Weights of a small mixture-of-experts language model, trained from scratch on English Wikipedia.
Training: a variant of SOAP for the experts, 352M tokens, 5372 steps.
Below are experts of layer 4 (counted from 0) of a mixture-of-experts language model. Rows are named router (the router's row for the expert), gate (a neuron's input weights, with its number), up (a neuron's input weights, with its number) and show model dimensions 0-95. Each number is 128 + 24 x the weight over its row's rms, rounded and kept within 0 to 255. Numbers have three digits each.
After each expert's rows: "comes after" lists some tokens at least twice as common just before its tokens as in all text. This comes from a sample of Wikipedia text that the model never trained on. Tokens count by the router's weight.

# expert 149
router:131144151140150164111128134104122092069104096128076091116138165150144153144124122124112123133104159172113108151162124143128157178104128122151126166150093144121125156111133128149154140154117120114079171145096145189123105063107159115158116127159142128129138118119102125135124124120136150142
gate1:102081166177133088145156191129139168107136129090129157145119139169126123142137132155108152176114103135119123119182134135123143135114146110144144166141110135110114137128119135113124134143116150107088099141155171122140144120122172128133152118169174117101126144119127064127138135142090163102
up1:125113125145120121120153117121119076157182125111129149095157121137139128107100151117104122095142142126151107110138144145108130137152100138170124132148137182107121165193101102143122121157165128078120106125157102168146115080105164138124123130182153141119181137128122097104102140145108148121
comes after: " ", "1", " +", " −", "–", "+"

# expert 15
router:128120137103126140091111145144137180127142118116116129100127177137113142131123111134131141108155210144133082152160116097144144139101130137115144124114118136146128102099126150124132122139092129098154156130118187143166172130104192141170130120126122153130090148126072128125085151124107097130
gate6:144153135132133145158149121146132110136135112112085182088138138140146120111114145129112145077156107093092127152101142106115139172132167119115131120127151127117151130172118130143144056096111102141147127129140086184133152132161146085107126125147154135142099148056120139145157118118149127111
up6:112130089128106157115110112151072111120139109153106140090110115158114136118082121124141115119108140122149126129104137121117124089157161191127145148134114144145089121175131152116108121130093091111133078122114171106139123135121103157090121091132085132102101143133083124125084111089168115108
comes after: "\n", ".", "==", " ==", "===", " ==="

# expert 1
router:148123168159154111125147130122135156125111114139124099106139134158128128143115141125076134084133121147139093171124130144111114138102132166105157117145107125157172095117114123124129147117124079110121167123155151192116136132100195127124093140104152130067132156155127118071096127129139100120
gate5:102116147137123180132112115151086104099148140102140146124139165106108118150140148154131132174151146112103140076178110122123173069138124136120138100126081140136147145140120118157129119118162116127121088125120176128111154124123127133160112102123109097153125167177124166166115139135144077144
up5:138128107109138081108141111112178120114111161181110135128129084148075154105138103109157136096106121088131180175098131126132115154117134126105138135141160111118121111122135117125131100112092110118114103135176080123164115126133151157127143144145139160115144105101123087110146132099074167123
comes after: ".", ",", " where", " that", " when", " which"

# expert 124
router:140131157112170102106130125131147128069123106162091082130121156138125154166135127145147138117140147144139127168138110151155177157091136173136163192144095158090131101124136114138155135118133120135089160157080160155119142131095146137127107105151119166135114112146099094130106113138132141127
gate0:143138095125118131117149136151174132128109097144124100154128082133095182115131163143104133113114099153124132133170134145138128138086104175130155097134138142147121101100110109207125139103144092075113128132140161103128117163130140086119126119104120136126121185147085135138142124109118122170
up0:137129068098097157109101138118123104099130110124101135087137112167099157105127113167130105095140124078137158108141146149096152132123077120090136145137096131158092135138138084147130131090133165108112112130151132175112136106128117117094126122147131126131153148122088067151133133143151143170
comes after: "–", " ", "1", " (", "-", "/"

# expert 158
router:119128150149131113084163138142172120107115120148131105084156138107144157132097122182105119124121161132095121155152127129116159182101104174105165127121115112145123114108111119153120169126107100138125148131135166149119101124082180079132104129103092123138115115076131117117096105136120087124
gate0:146172153166115116071120163157112137098112157082121079134118154170149171122143129134110129144128157126107138102171170120148124114132138082115128137120146129132136126112079135136118144149114127082160113108146155117103136119122133105066108099104115120114126108084113082109162144109119137130
up0:139148118177124126081135126154096123101126128110122072143139134159161139115138119135113136152073151124128138100173149120145122111132109064133161149093144099132136105121089143146110129159121142068172145125123132092134140130107127109086145103102155138121131113129093083112171155112149117109
comes after: ",", ".", " that", " of", " announced", " said"

# expert 109
router:144117128112134128109122133137140150111120102120108111091123157132123140156103107149142133116151160125075071149136121097173169129114130133145159140133125164174132074099150119156138165160151141091146151111138149140136122108132183111155109105180110145095130123105073101131095131167147128130
gate0:111101102147122152109089118115176135124105113112131150119109158137128110090126108097114143096155120119084131134113140122118143066132159184100111108095121085151144109096154100125132138092132145115150129114151125136123135082133161074151115166151099101105144098099141093115120124135162158165
up0:116160152104153103135149146146077124134172141145129098143146093121149161172126134160140111170109129134168118135147124119153111181116099083155162139154150180111108130149121162137108127151134096121110132135100142120144132165120087158124141091109148142141107144172101156142145109097090114111
comes after: ".", "\n", " =", "==", "===", " also"

# expert 91
router:191123162138121131117146176126097135109137117147111080094140136126116163130144116149117154128128139158115109143170138113132123150114159091113142170168142151155136103138099112112167142135120102086102146133087169132129138095141143128130083117185087179138108083121111146106122138131125105128
gate0:145124133105131113110169154145136122130131121114127103089137139124124157152145139106119117171124132129093142108134147141131132127110128135101142131164163140155159101120147122103182129120170114073156090144098120104103144116131163186086153114095092065097142133130105152166116138148172106155
up0:159107147139150119066159105139142153150150150106131095104140101129079130150101130094101119143137170127097140091094141143113114136082114131141151124154125085156094141079131145107148151112123162072123136099163169145117138129111140131114118101140125128118108152143133137136110135146175174093
comes after: " the", " World", " The", " National", " of", ":"

# expert 145
router:157119161112150154122173121083136129111094139134124096101151182120157156159126113140140105137128136147120143185112099169151163144105116117129153103168119171138085113090119133117149130109118094087132144149128174121162124086144131118130091149127114139112137144144114110114091163132089133162
gate0:130145123116177122140101128149191136123127087127132137124125146141121126111119131099118154120124203124168089075139155188113094108151149137141141128109123103142154090114126122126091129152117106128113150132114171176121156106111106106150150131103140133133139098086131130139143104110145096176
up0:148139108140083113125135175140116113076093127118119096119144136182125101101142118113099184126122160162147119116143134132112100128138113118100148057139122136185110099149139138140150127163078094113099177149138143122140149098119131116132098159139101116139122104101116138116158116145112132099
comes after: ")", "\"", "0", "%", "5", "4"

# expert 71
router:152112153109186150133125165158146131123091091119126118097120144105146151146133145125130144125142135179123085146109093148162124163072131113117134132144141140144141125101130094085132118159065126098129184146137161125165120112104146100153112103128139176115122107118081134104135138153115120141
gate0:174098126127152115136133123145126146145114113101107157102137134105086138113136156115186162147127129102097126121090139169131131151143107128154145132129098144097121132100089125179136099157139134110120129170102174105140119165182143152121154128108132125083079118145135094113120124137078087123
up0:080162120119084139117112113118117126134116130166149082158121114148156112142120113136076094110117118147145111130172137099141114132120121124115117132133156108124128122120125105031114136086142095144140125096167109164116135111080097116148098118168107139157160115109119168133135121126153156117
comes after: " |", ")", ";", "---|---|---|---|", ");", "\""

# expert 155
router:141131189100152135132167131152125098115084145149115052165172142117120142146096128153139129129150155164087090158119130117145157136126137151119118124157079172130128109150170100092171151122091124133126151162123133128137132137132118120113114098128129120129110095115100111106085152150144132128
gate0:088136142111132128174112122113134145103105147136142123135164115152120160122095098102118107140158118121119098129150125132109119092084165124164118092137101089123087113146136148119138119139103143112097146171125138097144080135138154163147104104139066165072128082136108136169118151114135114101
up0:095117129138144148175063135105157126111106155115159143136155143128116134115088129138102128136150094139101119132154105119097143120087169122135151102141106092103124100111133143113132142159114144143158097163130107132102123142115165180135110114151046136093135120114120138168120127133107123077
comes after: "4", "3", "6", "5", "7", "8"

# expert 21
router:133065185143140127109132146146117110092103105112107098116129138133116191150094123172115158130124175122135137167114119155128150143097121103128138140149095164117138108112162105100142137145091107090110149142108146148127106085142170119143103108139113165128086113114136110098110157148125122162
gate2:140132107122158143078104125112158178108112136177105110140122093112123153084158143147122142115141127103144125106179123126131135171124111141083128111121136113121140140173179133137156128116121130139145122149107152105196156146176144137121090174118090130151148120137142166139154132099117095128
up2:105097133099133152101145138162118134095135121151159105135078120153135167111142085119172167150132119099151149112116122105149108139080110122160120134138101147081145149190136138131129133137165151126163134127135176145154150127090158149162123140132085116128140113167166149106147116113134141164
comes after: " |", "-", "|", "=", ":", ";"

# expert 31
router:143126126118145132121134121138104131118101118137065119138171133122142128169080094186121148122150135144123122152132116104139150156105153100116111150133121166150116141123121140118140165163123128119081141135096176171151125111129188109160096097138111152142105077135108155087086142149141105139
gate1:138124132159087160100116114143122155110125133164146091124102072113126132156155120139127132168120140163123093110150159122119130144121150130137126151062152098109148138142104104131112133098129128110161110111129157118168115110117161126117097199147107098113156128099088142149133157137099071134
up1:165118123171182141138122094054121132111088137145098138119129082109126096136142156081149110138073130163137131129086133104123088158140154114176107132114114161110116134138111148144116114136138110121164134137146141104138134119131133168147154145136138084134115126118111101155104140123160077124
comes after: " the", " of", " in", " at", ",", " New"

# expert 76
router:134111126107151123113128114142124139115118107108117124108149149111144132136115100142110140088148141125072083134113114094164151123124130120150185152141146182156127080116125083162147173145160122089152136103138157139123135116114184130158111106176084139088142108117097101133103134130151133161
gate0:157133115103089104134159068126157121118132112147140089121172100163103176090144151159130162106123143175138136103121151146158103123119155101084144132140119125166115146124093080121112124095104178096142163113131116107120122145140140119145112115133118138129129096080121160124098145113110101113
up0:119132148144171148119120171123126134138098131082112125184075113092136100140131138131119063123134107106152136149120105121149113133142107166161152131133150159113126109148131177120109165147121126069128099105131157117122152137119121124135164150159150162131174113178126111164131123127138089105
comes after: ".", "\n", "s", ".\"", ").", "\"."

# expert 98
router:154134160126174135135123108146080133098096126151110128110120119125145169141075118148061131122122162138145087155158143118155134132161131171112132120149081123124081105112111134120143121124112091119125139108137161139093147105105189138137087120148110116067123140139123101132133155112127098141
gate0:112142076152119164129133167138129113071125085126129121150163113160119127120161115107146148103128189143127147139142152143113124125146063089115133124124115139115087118131133119136112095136129151135132115143139159168095113094100098136127118139113124144095119128168161127142092068118080097143
up0:069133140145155173102066136147146145129096150130125145131100128111132125138138124124129172132113126122093092146093142160138133172142128134132163066085125162106138157146115083122137109146139174085129114117173162137110178140148118127142123121157108113142111111109124169144122103148119126113
comes after: ",", "s", " well", "),", ")", "ing"

# expert 88
router:141127152125152150105118140143102115081106093094119122138113124169146186132115092128131129095134176162118122140107123152136185142090131121106166153144088147111136142131136131134133128157123125134098172125109165199154097119114146139169087113129144155130100094125133087135102125157118121138
gate0:151110110127148103132111078114175126086085124086166141160082121131137146105165125136134115163103109127138113138077152139133116128096138112118132167148084149148117134114146134129128099134118144121151113107117159110103094114136115160161152147125150152104129106200175163139156146144141114117
up0:091184167164114100087133114124133175116137133145133114142135101125137090125141131120123119115150118099103088100148105133138098105117145134131119139173135143163121091165127116114144129161198070127154110156126141109129161123168155128099146079101150106122124127141092126103118090119108139119
comes after: " ", "1", "2", "3", "4", " #"

# expert 13
router:134123124095149136128106130149151111118126071124116117109122154113147132132126093128092129135141140156087039141114104135150115185115165118105147130135118133159117118101116135106142130158092134111107196169126125147117147114082140124150116077146129128147088117130103116116096134145081140141
gate5:134149138108092092092122115071134110104129142140070141104137155118134122123093073134137158097127091123144113130140106110138102122065124129158093112116156121154135132108158100099123169132122090145110107074107115105093137153131084138125124139141122108119150150118091130090139110094152133109
up5:134117154145090114123176139127177116134110084154171109164157070117108099151146121135111121139110136127149126117134121140100154105142121098128164117109066120145125159087127106174122137145137139110118133159160130122147137107148107110158121156165136137143173104089144112188112138158150129137
comes after: " |", "---|---|---|---|", ")", ".", "|---|---|---|", "|---|---|"

# expert 112
router:110121165084147105120177125083122158078113105129115132114109161133127134142139171163114112104133130142116109152127085165135137160102145136150160147153100148147093137099129126130125141107078121099098160090087149143106119126121159170147134082133115184093125122107090141105123130125124136130
gate0:083097135086133110153143140104133132076132100137145150116136116126096146111168189137114148098125130172146111131129100128144115090113153120146070140112074140108084093112114127143110114102122138122142152093120136153123139154093141163123131161106132149107129105146121063102127153096132144137
up0:162168142156174125090126128144135113155138146132116115171090126171137119156133084111142098168145129074133165156089099084153105145135141129123157100161138114148170131142173136135138139131137121116134110150129111172136128115125106108161120125128118059149147114142126126136120153181130106123
comes after: "0", "5", "6", "8", "4", "7"

# expert 95
router:133118129147119125111132140097116152113116086132085107159133153106117141141091142170148132149115144108134088168118124149129134140072107144099166166171121148151112102133137107133122140120085099118114158153063121158129132075116162108134109096175121159084108138133109140138091131116109153131
gate0:161152151144117085123114132149106106149119091115098126156156082127125151076147104100105118132126107084094100118142109144118102126117084104148175142174144139126143113129135130130152117133099134146131106124181109159120110117082121142143131165152133080126110150130116173085115145150102090104
up0:108132101124123174125171125175174093126094135127125136176097110157168148135132115144115117172110110088133146140135121156138141116122181098125113129148161112135111101158119152126119098115107107116128151161123117165110145127149133075081121185101144142142128119102099112126122121177159147136
comes after: " a", " A", " ", " p", " P", "A"

# expert 83
router:118132157109136119117131106143104133128120107112097125074150171144155156129114113188119156112118123146090139171131095155145167124143124118161187142123115141151136109114137131112139161147143096084128176115123157160115106098131173130138122132139102138094129077129089139121078150103097124120
gate0:175138113135121147128121133141156104135123128123123104110147110137098096136136115091107114121122083117134108096114206184096110192136089173186133150118130122148076125086103117121145159100137122123096111140120122153124116138106142148135146146119156121110091116131116165133110126156097130137
up0:153104103100156111102134144153145092186130132184127093144183109124119118113140131107088157115150099085132117148114152137109133133140064123116127133107138127119090083115130107136146155101142156090126141135131123176133120149080139128135106115141119110200115127167116121131126129143093129125
comes after: "s", "5", "4", "3", "7", "6"

# expert 125
router:161107175132133120130105168109159152127108139114108125157138124135123159138127125155116121104173134173151092156153150099141151195120117111154185141133130103119106099087176111097156159125110117145117163124093153144101147080112152134155132130167119151120124126153109120115131121132098107162
gate5:095117146108146128149094154136102137141073123134155146158115123113134127126151132160116111152103146130167117184122120086148114122134148104150139116115143125129154145137127107156137140117126114135112243086087131103147150102080093125134126125091128132139125099122103120130162147109144112121
up5:137100151092141098139135139156134133137073096098109134111130094097133136126115121150122101122105137145177113156108109078139141136166170111127115117120169138159117129130103135171110143117153100141128180064143118096160168109112069111143147152150112146146151111107121113125166132121124115100
comes after: " re", " Re", " con", " Con", " de", "Re"